Weights of a small mixture-of-experts language model, trained from scratch on English Wikipedia.
Experts: 64 experts in each of 15 layers, 96 squared ReLU neurons an expert, 4 picks a token, a sigmoid router, a shared expert of 128 neurons.
Training: a variant of SOAP for the experts, 352M tokens, 5370 steps.
Below are experts of layer 4 (counted from 0) of a mixture-of-experts language model. Rows are named router (the router's row for the expert), up (a neuron's input weights, with its number) and show model dimensions 0-159. Each number is 200 + 40 x the weight over its row's rms, rounded and kept within 0 to 999.
Before each expert's rows: "mostly gets" lists some tokens that are sent to it at least half of the time; "comes after" lists some tokens at least twice as common just before its tokens as in all text. This comes from a sample of Wikipedia text that the model never trained on. Tokens count by the router's weight.

# expert 36
mostly gets: "′", "″N", " hom", "″E", " sq", "^{"
comes after: "′", ":", " (", "°", "^{", "0"
router,224,140,214,234,243,232,234,181,175,170,177,249,248,203,243,171,196,232,226,209,167,233,249,269,174,261,206,196,223,247,170,222,198,234,153,215,149,214,311,236,285,175,140,157,280,190,211,213,240,194,149,165,261,176,106,190,257,244,222,123,159,248,157,244,170,237,168,179,191,131,212,199,225,185,194,218,200,202,188,155,158,179,175,254,216,206,203,227,174,196,243,242,252,196,191,87,186,220,213,263,197,246,214,103,183,276,217,279,241,116,223,249,148,152,192,132,222,216,219,252,229,146,196,202,167,227,221,173,234,169,206,222,236,183,205,250,208,241,205,183,226,195,255,269,211,168,174,150,213,169,281,210,149,172,201,226,236,208,154,159
up0,162,197,253,268,215,203,185,143,218,146,213,197,186,162,220,205,189,247,160,191,210,213,212,214,247,207,272,186,263,158,156,205,197,234,200,214,187,145,263,194,256,205,175,211,233,224,122,195,234,139,239,196,268,153,255,175,246,243,154,100,183,195,121,205,217,210,248,172,213,250,317,149,231,174,138,212,214,223,106,157,208,253,200,207,278,183,203,237,200,196,142,215,194,247,211,215,191,230,167,106,189,222,253,229,233,170,216,256,242,187,208,200,201,172,192,254,251,150,242,186,174,154,251,196,201,270,150,249,245,155,258,175,216,247,268,226,177,150,177,281,219,274,205,192,188,177,163,155,172,200,293,213,163,198,212,207,163,212,205,267

# expert 29
mostly gets: " he", " they", " It", " she", " station", " They"
comes after: " the", "-", ".", "==", " The", "|"
router,222,196,201,274,193,186,239,208,144,179,214,206,204,168,188,227,157,130,197,164,157,216,240,257,195,249,212,211,218,190,198,209,189,294,261,181,216,227,193,273,240,245,241,157,279,244,208,197,134,213,167,246,187,259,215,230,244,210,149,196,209,281,136,246,196,283,234,177,252,242,273,190,203,211,231,252,174,226,165,191,245,179,224,213,295,209,179,223,208,101,234,202,220,209,189,190,191,218,263,117,255,200,241,174,199,233,250,257,248,148,212,261,150,177,127,182,189,218,189,216,245,181,237,171,182,130,168,151,172,178,172,191,208,195,225,244,193,155,230,207,266,179,242,298,117,229,201,210,234,195,130,176,182,151,219,215,267,243,123,207
up0,270,232,157,135,231,206,204,228,259,108,185,116,209,180,175,235,94,282,219,150,196,197,197,210,174,256,254,220,163,221,189,216,159,275,226,223,224,135,205,157,209,219,172,145,180,177,184,120,244,221,246,199,196,222,169,203,213,195,208,242,159,163,131,210,226,254,214,241,215,119,152,220,214,264,187,138,156,253,255,209,173,181,200,206,213,215,201,192,202,191,200,189,233,122,171,162,191,172,260,203,301,251,201,154,139,178,214,205,199,201,232,222,246,207,179,188,206,124,212,211,183,186,185,93,117,180,230,235,200,237,154,193,182,284,163,171,233,253,199,185,214,198,234,206,197,232,219,263,195,201,118,218,158,164,155,283,240,151,153,192

# expert 60
mostly gets: " moved", " Total", " opened", " Votes", "″E", " %"
comes after: " |", "-", ";", ":", "|", " was"
router,173,173,160,202,203,199,250,232,262,196,177,249,175,191,171,182,201,234,251,217,154,147,232,250,219,213,192,230,209,200,114,201,145,128,231,298,201,206,177,197,212,207,190,153,334,156,254,239,243,212,168,198,245,196,183,233,218,258,197,175,143,206,173,158,175,287,190,180,199,204,237,174,200,301,208,217,167,222,110,169,145,199,272,221,186,180,216,176,182,195,251,209,162,131,199,197,145,206,232,214,204,180,199,176,185,263,250,306,235,164,129,223,185,170,198,193,180,267,246,245,159,196,239,240,161,208,247,238,201,170,200,281,222,212,162,156,226,213,152,132,247,174,208,225,174,216,208,222,168,166,228,180,118,154,207,151,203,153,148,101
up0,213,265,273,188,225,206,219,207,202,182,150,210,218,208,163,205,173,218,187,234,113,171,178,199,172,209,249,278,211,258,191,220,162,224,207,271,233,157,186,155,192,255,115,198,222,218,179,296,196,203,223,218,189,240,211,191,138,204,256,228,181,158,168,147,217,174,220,181,186,169,175,189,295,187,252,163,265,208,158,230,186,217,209,175,276,166,226,120,223,123,130,220,261,276,219,230,133,242,164,225,200,176,190,173,219,242,166,243,160,202,197,244,168,183,179,148,172,245,312,201,276,188,182,207,169,204,210,260,228,258,146,198,195,264,257,205,195,174,186,186,168,230,184,123,111,201,166,154,157,170,158,259,230,181,212,251,223,131,226,150

# expert 52
mostly gets: " that", " time", " when", " years", " where", " until"
comes after: " the", " The", " a", "The", " his", " this"
router,237,193,159,233,242,230,212,219,220,215,226,155,145,140,158,300,194,236,197,169,130,243,211,322,178,179,199,187,194,184,197,214,81,290,231,238,231,244,199,176,153,247,167,208,296,308,210,166,154,148,175,239,280,240,205,254,232,212,181,207,286,307,157,194,204,203,218,144,350,180,236,186,214,260,188,181,156,246,204,182,242,180,211,242,237,237,204,217,245,149,233,230,216,197,201,182,160,239,212,177,207,196,246,213,195,226,268,165,240,188,183,195,216,164,208,170,160,204,210,196,196,185,210,177,190,200,189,227,215,136,204,274,217,222,193,216,256,166,162,190,197,195,214,169,169,228,187,253,211,183,240,216,145,186,179,226,225,253,185,176
up0,210,145,181,177,226,262,157,217,195,222,189,210,169,143,238,217,195,166,224,234,154,199,212,221,233,183,137,189,182,260,211,209,195,210,145,161,204,211,199,127,189,145,121,264,218,190,260,155,208,173,246,201,255,159,200,242,162,135,208,277,117,217,130,220,222,162,248,255,203,134,230,195,217,161,198,207,218,169,149,197,250,232,246,277,201,183,163,193,250,191,171,231,162,190,261,190,199,231,204,163,216,257,239,193,223,213,171,154,236,200,229,165,268,202,191,226,116,164,226,173,184,117,228,174,161,242,204,158,211,263,77,268,167,219,189,189,293,165,111,191,153,197,146,164,242,159,212,210,198,242,247,213,237,223,126,229,246,261,160,248

# expert 53
mostly gets: "″W", " Kh", " December", "erbai", " Zh", " Kl"
comes after: " K", " M", "K", " Z", " N", "9"
router,229,155,164,215,191,162,209,222,127,216,170,227,201,167,195,213,214,161,200,228,166,173,193,248,246,152,209,224,173,160,154,104,161,211,156,225,174,204,241,237,171,193,138,171,244,251,316,161,279,197,213,141,201,229,193,206,193,164,218,141,272,228,163,215,216,268,141,137,273,218,301,133,232,228,188,233,185,137,212,161,199,200,221,212,195,226,229,179,245,222,212,146,178,202,244,137,123,260,215,198,152,202,138,143,242,278,244,188,224,205,261,222,208,206,189,229,200,240,163,209,253,216,156,197,228,251,249,167,210,221,177,157,167,222,230,202,216,168,150,152,226,178,257,155,177,198,192,164,184,202,260,206,108,203,280,169,207,165,169,96
up0,167,150,226,117,153,208,236,189,203,208,137,221,143,168,190,247,182,236,242,256,216,198,190,189,173,176,178,317,180,166,235,199,226,189,191,221,222,191,208,143,290,125,238,151,160,220,213,218,224,256,187,192,206,249,197,137,155,135,183,260,287,243,219,204,177,193,200,223,87,141,192,134,158,189,192,198,232,197,186,182,245,205,163,222,184,123,173,178,157,192,134,200,199,207,245,190,171,188,222,234,162,281,144,224,197,252,230,295,232,193,195,207,145,150,217,270,209,264,212,201,224,193,231,268,177,228,227,180,156,238,222,174,235,197,106,181,193,175,215,190,179,151,185,113,252,227,190,237,168,242,209,176,111,203,194,226,139,246,152,166

# expert 18
mostly gets: " century", "%", "–present", "7", " metres", " BC"
comes after: "0", "9", "1", "8", "2", "7"
router,217,153,224,157,202,193,207,155,187,221,199,169,265,206,178,231,280,140,204,172,163,190,212,249,124,138,200,224,176,142,209,228,114,240,232,193,236,241,232,218,195,204,172,183,275,308,220,161,182,187,201,106,206,202,171,239,221,240,138,191,196,246,183,260,180,172,182,148,233,252,220,150,200,238,190,151,221,127,128,142,180,211,195,225,182,145,172,170,213,218,220,204,173,187,199,184,158,221,224,217,225,185,148,248,197,203,240,200,233,110,198,221,202,163,190,176,167,214,273,160,226,157,205,148,242,188,199,254,171,102,233,254,218,214,218,266,237,170,151,77,284,172,156,200,212,188,215,177,151,169,284,156,185,158,208,202,228,181,291,238
up0,245,205,177,194,168,198,202,265,213,137,201,172,206,283,182,195,269,244,254,167,198,247,201,234,182,138,125,154,181,241,208,253,215,198,172,236,253,206,201,195,135,238,230,198,142,354,233,234,220,165,160,275,263,191,144,235,153,239,184,182,166,240,176,179,201,165,134,222,239,224,90,185,139,215,224,223,216,134,148,212,222,215,251,174,130,200,235,237,215,144,222,172,206,196,231,173,177,257,178,155,176,240,195,197,266,171,127,230,214,164,191,161,179,245,200,279,237,161,242,183,232,207,237,194,230,155,254,261,194,209,195,206,183,201,265,254,206,201,180,185,213,222,161,116,266,265,134,199,206,198,217,190,210,166,157,170,213,197,265,207

# expert 47
mostly gets: " Total", " %", " Country", " Candidate", " Votes", " Title"
comes after: " |", "-", "|", ":", "==", ";"
router,189,197,145,199,226,164,238,193,276,258,196,189,178,194,163,179,227,237,191,210,189,177,223,245,145,215,184,216,236,244,85,197,180,213,216,191,192,246,220,221,212,223,265,159,265,219,258,241,180,181,132,213,262,202,256,243,247,275,237,201,239,217,161,262,190,295,181,203,158,184,227,190,197,198,247,251,144,225,150,167,103,176,204,189,252,216,215,226,184,188,283,258,215,151,180,125,181,200,190,183,199,233,269,184,179,304,206,277,211,182,132,230,197,177,202,201,201,269,253,240,217,192,249,188,175,153,133,120,203,211,210,281,309,213,158,207,245,188,225,176,245,163,235,202,205,178,186,180,212,144,152,231,179,146,235,189,199,193,126,214
up0,195,217,203,227,216,215,232,155,284,198,251,217,248,152,248,203,187,181,291,206,266,188,198,236,271,182,229,234,199,104,229,187,214,203,88,224,217,193,229,220,233,172,227,220,183,185,177,202,195,213,104,183,163,250,133,196,142,233,173,202,156,227,236,143,212,202,213,249,163,200,198,108,155,211,225,229,159,239,206,182,164,184,221,235,224,180,236,217,223,252,208,138,238,254,174,157,223,184,137,210,193,162,266,179,232,232,141,122,154,143,236,171,187,196,272,235,199,206,215,116,198,214,155,193,212,186,215,144,126,178,158,208,200,148,224,271,170,189,136,265,183,228,186,158,218,241,236,155,217,185,207,151,221,145,234,266,225,130,120,277

# expert 48
mostly gets: " II", " century", " years", " ago", "–present", " III"
comes after: "9", "1", "0", "2", "8", "th"
router,212,206,190,255,123,175,191,174,233,167,216,127,249,218,177,256,274,189,224,145,183,222,215,184,143,226,139,218,141,188,173,226,153,201,240,203,281,260,225,201,206,276,208,136,280,200,232,174,131,89,172,190,144,221,238,215,222,198,122,163,187,269,204,195,201,165,228,149,228,247,246,141,214,208,230,141,157,153,229,150,145,169,171,250,215,202,163,172,220,198,259,207,150,185,235,194,197,177,252,201,195,188,185,196,213,177,238,186,231,142,167,237,143,157,196,169,206,219,262,179,190,147,249,168,260,204,222,234,148,86,190,222,274,186,246,203,209,194,169,223,235,142,223,238,179,188,244,207,151,156,248,229,256,150,231,182,221,244,272,265
up0,200,184,181,168,198,201,239,204,279,298,237,202,236,242,152,219,222,151,218,243,225,258,234,208,237,256,234,226,161,214,227,208,217,220,197,232,291,226,261,172,200,148,185,186,191,199,196,201,196,210,208,223,141,122,165,172,181,194,162,274,187,312,187,208,200,242,177,266,185,258,209,212,188,204,240,176,220,217,222,189,240,162,302,300,173,165,185,216,179,168,253,189,158,233,182,215,227,175,335,186,216,205,173,186,161,190,224,214,187,256,137,233,174,211,219,231,195,175,181,153,185,169,232,261,234,188,181,182,151,142,240,233,226,228,236,205,155,224,194,301,256,160,232,212,112,187,234,209,193,226,236,205,271,239,201,160,212,288,102,206

# expert 24
mostly gets: " List", "History", " largest", " father", " original", " threat"
comes after: " the", " a", " The", " A", " an", "A"
router,246,204,111,225,252,203,231,190,155,173,194,294,184,205,191,190,183,172,189,163,161,201,182,353,246,131,201,212,175,191,216,228,138,272,213,261,202,174,193,221,196,250,155,176,211,250,243,204,152,207,191,204,237,237,227,211,229,188,203,231,260,215,217,196,189,230,283,168,233,221,201,208,184,239,184,212,169,225,164,147,175,242,216,229,265,237,231,304,207,107,257,236,181,198,279,176,155,194,215,171,292,163,246,162,137,204,241,188,227,183,161,214,216,116,180,229,189,203,203,143,215,176,239,160,161,163,165,219,153,168,204,266,171,242,246,232,239,210,165,221,243,180,149,187,253,207,218,251,262,146,227,177,250,209,228,206,224,285,145,146
up0,238,158,212,203,186,225,187,194,105,204,260,175,134,151,209,147,226,157,149,121,182,165,156,168,208,139,209,183,206,104,223,189,134,167,234,179,252,203,187,217,260,224,186,238,180,148,196,221,180,168,150,239,207,182,95,270,155,234,217,210,212,201,177,204,147,182,177,177,179,207,248,198,247,189,213,100,175,231,179,241,174,119,244,218,219,173,245,175,212,245,195,298,192,227,216,151,136,199,147,177,204,220,191,151,236,244,254,162,251,273,134,177,239,215,188,223,202,176,199,126,196,170,165,262,162,108,186,142,181,178,198,220,133,241,231,197,131,141,150,215,196,211,189,188,224,254,186,131,194,231,171,195,206,237,227,284,238,190,240,198

# expert 7
mostly gets: " The", " Her", "her", " Gre", " Richard", " Cr"
comes after: " the", " Le", " E", " of", " The", " Ne"
router,206,222,165,236,237,208,172,173,245,253,194,261,219,185,276,195,173,112,191,131,159,201,191,252,229,162,178,260,170,171,211,215,178,158,210,222,216,135,203,196,225,270,267,182,175,193,215,191,139,101,147,231,206,225,241,230,209,220,175,169,239,217,144,184,183,175,224,209,322,215,159,150,207,233,226,187,169,217,194,161,263,280,211,193,260,228,226,218,228,155,224,214,174,163,219,215,175,208,190,220,296,134,201,248,153,224,239,182,238,209,183,244,225,151,181,118,210,210,214,193,205,208,222,223,204,104,251,263,212,190,181,221,240,250,224,257,231,224,173,234,221,156,163,273,231,288,288,171,255,152,184,186,115,199,173,223,197,265,193,266
up0,195,241,135,245,176,244,174,169,100,195,253,230,195,294,227,240,220,141,180,178,216,229,157,182,168,186,177,166,166,115,206,210,235,186,172,244,174,234,233,144,213,149,204,161,117,188,214,101,178,171,225,187,216,301,192,248,222,260,253,159,229,156,233,256,225,241,196,270,267,203,235,267,204,199,193,210,236,212,226,141,171,253,213,217,204,176,182,174,221,192,219,216,198,160,265,193,181,194,147,189,158,206,223,178,148,258,196,208,158,134,171,221,172,210,119,116,172,170,191,220,286,172,110,270,152,204,214,188,228,243,203,196,207,171,219,174,188,180,258,165,271,156,224,164,201,226,207,134,238,214,140,190,204,195,301,164,188,222,206,183

# expert 12
mostly gets: "ield", "oot", " Rock", "ock", " pick", "ather"
comes after: " W", " w", " B", "W", "w", " b"
router,246,196,120,260,210,221,210,241,238,258,207,273,263,175,195,174,243,225,165,143,181,214,233,204,184,172,151,187,168,200,198,235,187,283,197,233,228,260,229,180,189,272,162,191,204,259,243,216,172,187,168,119,211,232,246,215,230,233,242,140,152,265,169,249,180,187,154,139,266,252,209,117,223,182,208,112,260,212,211,163,180,158,203,169,257,234,193,235,221,119,193,182,182,218,157,192,106,217,233,128,253,156,209,207,192,290,204,205,226,209,239,204,176,187,232,227,213,272,186,290,218,169,204,164,136,201,236,205,193,192,214,246,272,240,121,207,210,253,210,211,238,167,184,268,211,235,233,209,246,149,250,212,112,168,223,181,230,213,169,217
up0,173,247,170,166,219,215,224,243,175,190,262,218,185,198,158,168,241,133,228,150,211,194,249,258,194,179,154,211,175,184,191,218,165,249,131,192,255,301,150,150,242,215,186,172,218,207,213,208,254,187,197,226,208,219,178,230,173,172,201,227,177,270,126,167,163,158,183,106,174,282,170,222,222,217,247,181,136,225,230,145,267,155,255,331,203,148,175,180,241,304,216,189,251,250,198,184,221,128,194,147,282,198,173,193,150,234,144,145,152,211,175,176,235,229,188,236,254,257,164,151,215,203,189,234,193,175,230,98,140,195,186,181,151,175,165,146,225,232,169,165,196,150,281,199,204,199,163,177,176,146,182,211,172,170,185,193,191,186,216,182

# expert 54
mostly gets: "5", "4", "3", "6", "0", "7"
comes after: "1", " ", "2", ".", "3", "4"
router,228,111,181,264,208,196,294,171,202,219,146,257,250,177,235,262,260,154,174,173,135,208,249,224,197,152,204,193,177,125,183,255,209,191,152,253,269,189,213,207,217,210,229,190,179,224,188,155,200,228,138,102,209,173,195,207,219,171,131,216,177,245,199,218,189,180,163,135,198,269,178,162,193,182,184,231,259,227,274,136,211,228,187,236,268,185,181,160,227,193,263,163,222,162,196,152,189,191,187,238,175,192,246,157,202,242,224,207,276,59,265,260,179,170,230,216,141,239,246,206,187,195,214,130,205,235,197,181,213,159,176,264,216,230,257,187,217,169,217,137,272,188,183,222,205,189,209,192,266,158,209,223,168,140,283,197,230,180,171,253
up0,256,244,233,224,188,201,190,231,176,139,189,244,181,251,146,209,207,234,192,260,167,164,113,176,179,191,153,199,173,169,227,286,214,265,204,238,251,233,194,216,140,236,171,189,273,197,287,186,238,263,226,172,269,225,149,173,238,181,192,161,272,153,186,180,218,214,154,207,170,128,153,102,179,204,281,100,136,211,174,241,229,176,169,224,225,185,245,247,217,142,163,210,262,193,207,242,204,162,243,189,181,155,218,165,248,226,239,249,170,211,185,179,257,280,200,262,234,166,158,159,227,227,206,198,211,257,173,161,220,255,219,265,176,276,212,156,195,202,224,218,140,200,176,139,245,160,180,234,246,227,164,198,174,176,118,153,206,234,189,181

# expert 10
mostly gets: ".\n\n", "\n\n", "|", "==\n", ".\n", "=="
comes after: "\n", " |\n", ")\n", ".\n", ".\n\n", ";\n"
router,222,113,165,180,208,156,250,119,161,268,138,216,187,179,173,151,181,257,158,185,147,225,237,274,171,252,183,237,119,246,172,200,158,198,188,194,223,207,176,251,194,183,213,153,234,202,226,166,237,129,195,175,199,240,214,254,254,258,176,202,160,235,202,195,131,225,153,168,280,165,213,219,225,233,221,242,190,134,216,233,110,167,171,196,227,220,85,214,223,180,215,248,196,201,217,207,187,323,158,143,272,163,181,209,176,162,210,245,223,167,205,190,203,188,183,239,183,296,198,212,273,187,193,149,262,210,135,142,215,159,191,196,239,193,178,247,225,118,195,236,217,158,238,221,196,192,155,241,264,177,161,168,237,172,240,229,245,174,168,211
up0,210,224,166,129,199,168,186,216,223,171,200,236,143,195,192,174,191,164,196,160,216,172,200,217,158,215,212,183,187,160,247,218,192,135,244,163,123,254,187,239,175,133,178,209,262,186,253,186,212,151,216,217,170,165,155,175,215,178,199,211,165,201,141,170,233,204,200,198,212,233,156,238,163,162,249,115,152,254,219,181,174,254,183,262,228,225,203,140,238,187,221,199,219,188,236,161,201,179,196,133,158,168,232,189,201,194,213,256,158,190,169,115,169,203,270,167,249,171,290,237,324,176,247,204,173,159,198,189,137,198,182,205,191,184,155,176,113,222,247,103,224,176,236,273,106,229,272,173,145,150,185,229,211,162,154,194,275,86,207,223

# expert 16
mostly gets: " b", " l", " re", " sp", " ch", " un"
comes after: " a", " his", " the", " and", "-", "'s"
router,233,201,191,152,191,195,236,202,190,224,223,212,248,167,188,228,210,258,221,230,177,194,212,206,265,160,91,251,187,178,129,244,209,193,275,196,232,183,222,265,183,193,262,199,212,195,246,206,108,239,182,181,314,258,189,270,241,241,145,195,280,207,219,135,194,264,204,128,213,272,216,173,192,214,251,183,167,235,198,197,170,174,231,158,293,227,199,214,202,87,223,188,215,192,183,160,152,231,187,236,251,151,134,213,184,205,189,249,234,142,202,186,149,192,146,171,180,249,180,188,216,174,242,219,149,209,186,218,236,191,178,186,222,212,195,267,216,211,212,192,188,201,143,232,239,249,254,312,174,123,195,292,180,156,223,224,248,191,151,226
up0,170,150,156,93,245,233,186,237,265,205,241,242,161,216,199,210,273,207,145,296,214,270,147,183,191,120,175,230,188,206,244,179,222,237,234,131,116,178,231,226,199,202,206,220,234,234,141,143,223,165,215,273,275,336,172,226,251,218,206,176,272,240,247,180,202,252,204,184,169,204,217,182,116,199,172,185,157,204,230,224,167,264,180,236,248,222,214,187,190,196,229,207,237,173,279,210,143,234,212,247,195,217,250,190,149,214,177,132,159,190,202,178,234,202,243,234,185,182,186,131,144,180,181,191,140,147,207,209,233,169,195,185,140,171,112,260,195,174,178,151,235,251,230,240,193,236,241,235,215,191,196,210,195,266,203,186,184,183,157,162

# expert 45
mostly gets: " cons", " land", " invol", " conc", " sec", " rul"
comes after: " ", ")", " League", "s", " Cup", " number"
router,163,191,168,234,176,169,243,109,241,273,163,200,199,203,205,213,296,195,161,201,181,224,223,162,170,219,189,235,195,227,108,198,207,187,226,238,94,204,225,272,216,216,208,179,218,206,233,227,143,180,130,186,160,223,192,176,208,254,220,181,246,212,199,293,173,205,214,180,232,234,208,159,240,219,207,215,218,208,209,182,165,232,194,143,232,120,101,203,201,199,248,177,164,206,184,197,202,247,177,180,236,181,245,178,151,223,216,212,231,134,189,221,78,158,266,159,165,236,186,191,251,200,291,231,166,216,207,155,142,180,227,201,204,239,152,132,211,201,235,214,197,153,234,248,161,220,163,148,130,187,228,312,219,208,328,161,242,208,202,219
up0,198,216,155,231,200,166,198,181,231,204,169,277,158,169,288,161,285,225,197,208,205,219,272,152,241,185,200,216,193,156,264,211,243,166,176,231,146,189,149,226,240,260,288,194,159,227,210,215,144,225,193,254,197,128,188,220,216,226,249,155,221,204,192,306,235,187,227,182,171,205,283,172,196,291,192,194,136,161,206,219,157,188,248,245,211,199,187,176,227,192,294,252,223,220,187,188,298,209,249,142,217,167,269,150,232,255,179,161,201,194,209,196,237,94,202,174,208,231,133,198,214,218,144,247,116,293,265,153,158,207,230,214,197,172,181,182,159,184,173,218,161,161,196,192,191,217,203,248,265,196,192,265,241,196,231,252,214,188,202,216

# expert 28
mostly gets: ".S", " Met", " Mon", " Mor", " Mus", " Ven"
comes after: " M", " U", " T", " m", "M", " K"
router,171,129,178,221,207,181,236,214,172,155,185,225,145,206,179,170,255,129,211,176,205,155,187,230,202,131,185,203,148,213,178,215,162,192,198,146,211,208,220,187,175,174,112,148,261,261,268,129,151,185,161,160,196,209,165,214,244,241,196,111,167,202,117,198,223,207,191,213,248,179,264,163,217,225,186,217,266,218,158,200,196,277,140,209,153,184,210,154,278,212,246,216,173,192,276,177,154,242,194,187,171,216,164,207,201,263,259,174,212,201,255,198,236,112,197,217,183,242,223,259,208,201,265,119,248,213,121,205,226,175,200,151,214,224,207,225,247,149,162,200,238,190,207,168,226,221,185,195,178,196,310,157,119,225,195,109,223,249,250,113
up0,164,141,224,216,166,230,259,198,178,172,146,216,127,159,270,86,224,208,247,196,199,136,166,219,187,156,174,214,161,198,129,170,192,205,218,199,161,188,157,191,231,202,142,136,195,232,203,187,140,191,254,195,206,178,148,199,165,192,225,257,231,181,194,137,307,273,251,151,193,182,258,247,193,190,173,242,194,210,195,181,263,263,242,254,162,185,205,201,117,147,247,255,159,226,306,230,210,243,213,232,153,269,203,215,135,193,257,188,246,251,171,88,115,134,230,203,242,165,208,217,196,187,223,203,185,187,233,250,192,190,148,163,263,202,205,225,209,226,197,154,223,175,218,193,224,178,215,122,159,193,225,176,199,169,229,208,185,254,219,153

# expert 43
mostly gets: " they", " her", " it", " It", " which", " This"
comes after: " H", ".", " and", ",", " that", " h"
router,240,163,107,253,189,179,203,233,186,204,190,204,212,124,255,257,266,167,142,211,180,195,193,244,251,128,201,241,221,168,205,247,168,249,205,238,232,146,197,247,133,213,179,175,205,209,214,240,204,168,159,254,244,160,97,246,213,211,209,105,198,232,77,197,181,282,230,173,212,213,220,126,217,207,267,186,200,141,173,217,134,220,182,192,219,205,195,239,253,196,204,195,182,188,174,154,159,249,195,164,249,102,233,181,199,206,228,175,225,217,248,184,216,138,161,172,100,187,185,149,250,203,147,264,177,150,200,251,164,230,165,194,245,201,266,201,217,186,200,173,197,189,165,266,242,240,201,169,266,194,225,257,167,159,218,248,240,166,167,153
up0,185,176,187,123,121,120,252,238,214,222,150,168,161,100,202,213,252,194,115,245,177,244,118,181,232,175,161,226,188,208,198,244,213,167,150,227,136,134,218,158,169,267,202,216,214,151,219,271,267,178,204,242,244,149,164,204,167,194,227,200,230,181,181,207,162,199,263,191,205,243,231,183,233,187,240,167,160,221,209,259,148,184,184,180,138,192,93,240,189,199,187,198,229,246,199,179,132,192,183,160,223,139,219,227,197,203,186,191,228,244,279,192,162,154,156,180,172,200,162,146,249,138,192,253,225,196,246,197,127,218,124,167,218,149,182,191,212,234,253,148,199,247,172,168,193,204,221,187,284,194,263,252,215,211,115,205,270,170,154,164

# expert 2
mostly gets: " Cal", "ymn", " Flor", " Cer", "arri", "rist"
comes after: " f", " F", " S", " s", " C", " G"
router,245,227,169,239,190,142,230,218,245,222,178,303,248,188,156,215,246,205,196,191,191,191,265,226,194,229,162,149,231,208,162,203,152,277,199,190,280,201,167,203,220,215,227,164,168,226,172,201,152,168,185,241,277,218,218,234,263,304,162,84,246,186,98,190,177,214,230,179,181,265,221,137,201,185,273,265,182,204,247,195,197,221,238,250,195,236,180,185,221,110,222,244,183,166,201,142,180,207,134,195,250,150,155,233,139,199,205,224,235,184,174,216,190,162,182,249,183,232,223,184,250,164,240,127,160,211,160,157,218,210,188,193,191,223,167,234,223,191,234,264,232,177,161,278,215,241,169,206,267,162,157,217,248,156,220,127,235,277,239,239
up0,155,242,172,258,91,176,225,187,169,138,164,162,250,187,147,163,238,118,181,244,238,171,250,163,246,190,204,260,268,287,130,207,196,233,251,151,187,144,178,190,154,226,189,215,166,189,174,137,259,146,165,195,178,201,160,174,274,230,187,193,170,194,169,230,222,258,183,113,189,212,163,211,178,271,230,199,200,263,221,186,245,236,208,166,244,277,169,199,210,238,236,185,141,215,193,205,280,177,181,181,243,248,228,195,200,130,223,208,216,165,182,266,234,230,214,219,163,189,215,184,194,250,188,176,113,197,226,234,212,196,188,132,222,191,191,270,156,256,213,225,172,165,154,203,118,206,229,195,212,177,216,199,250,217,343,162,228,193,236,176

# expert 11
mostly gets: " announced", " led", " joined", " began", " used", " opened"
comes after: " to", " was", " and", " were", " he", " be"
router,256,182,125,216,192,175,261,253,207,228,136,218,249,192,177,151,278,243,180,267,164,203,245,176,201,156,187,240,119,164,175,182,141,285,178,129,226,142,302,257,172,250,270,124,237,223,272,202,141,212,193,161,234,167,203,291,230,181,203,258,179,246,154,153,155,197,212,185,239,160,195,235,179,230,243,172,210,201,275,163,175,178,168,169,190,192,158,162,211,219,210,178,208,159,190,186,146,237,262,152,232,173,218,173,173,202,239,208,226,198,224,198,192,161,146,247,151,194,187,168,220,245,240,181,153,167,165,233,183,223,191,206,215,251,138,113,248,139,182,122,195,192,154,190,219,217,170,223,259,223,273,241,124,159,190,240,218,212,219,210
up0,198,181,213,161,198,177,252,137,194,205,227,259,215,177,211,157,221,177,183,235,246,194,205,253,220,254,224,211,182,98,245,217,105,224,155,171,258,100,209,208,192,177,227,193,226,192,154,249,179,174,192,224,136,208,183,191,204,237,121,233,187,127,225,213,258,257,242,210,224,181,229,221,202,140,170,183,217,245,171,219,246,202,182,248,182,249,252,218,239,196,170,191,132,198,176,177,202,143,155,162,247,273,213,274,183,190,148,236,254,180,197,155,205,174,217,237,161,141,171,116,186,176,204,166,163,157,134,169,224,180,226,222,240,215,225,173,191,62,174,234,258,180,135,158,163,188,165,248,148,110,251,164,245,164,160,171,164,172,224,138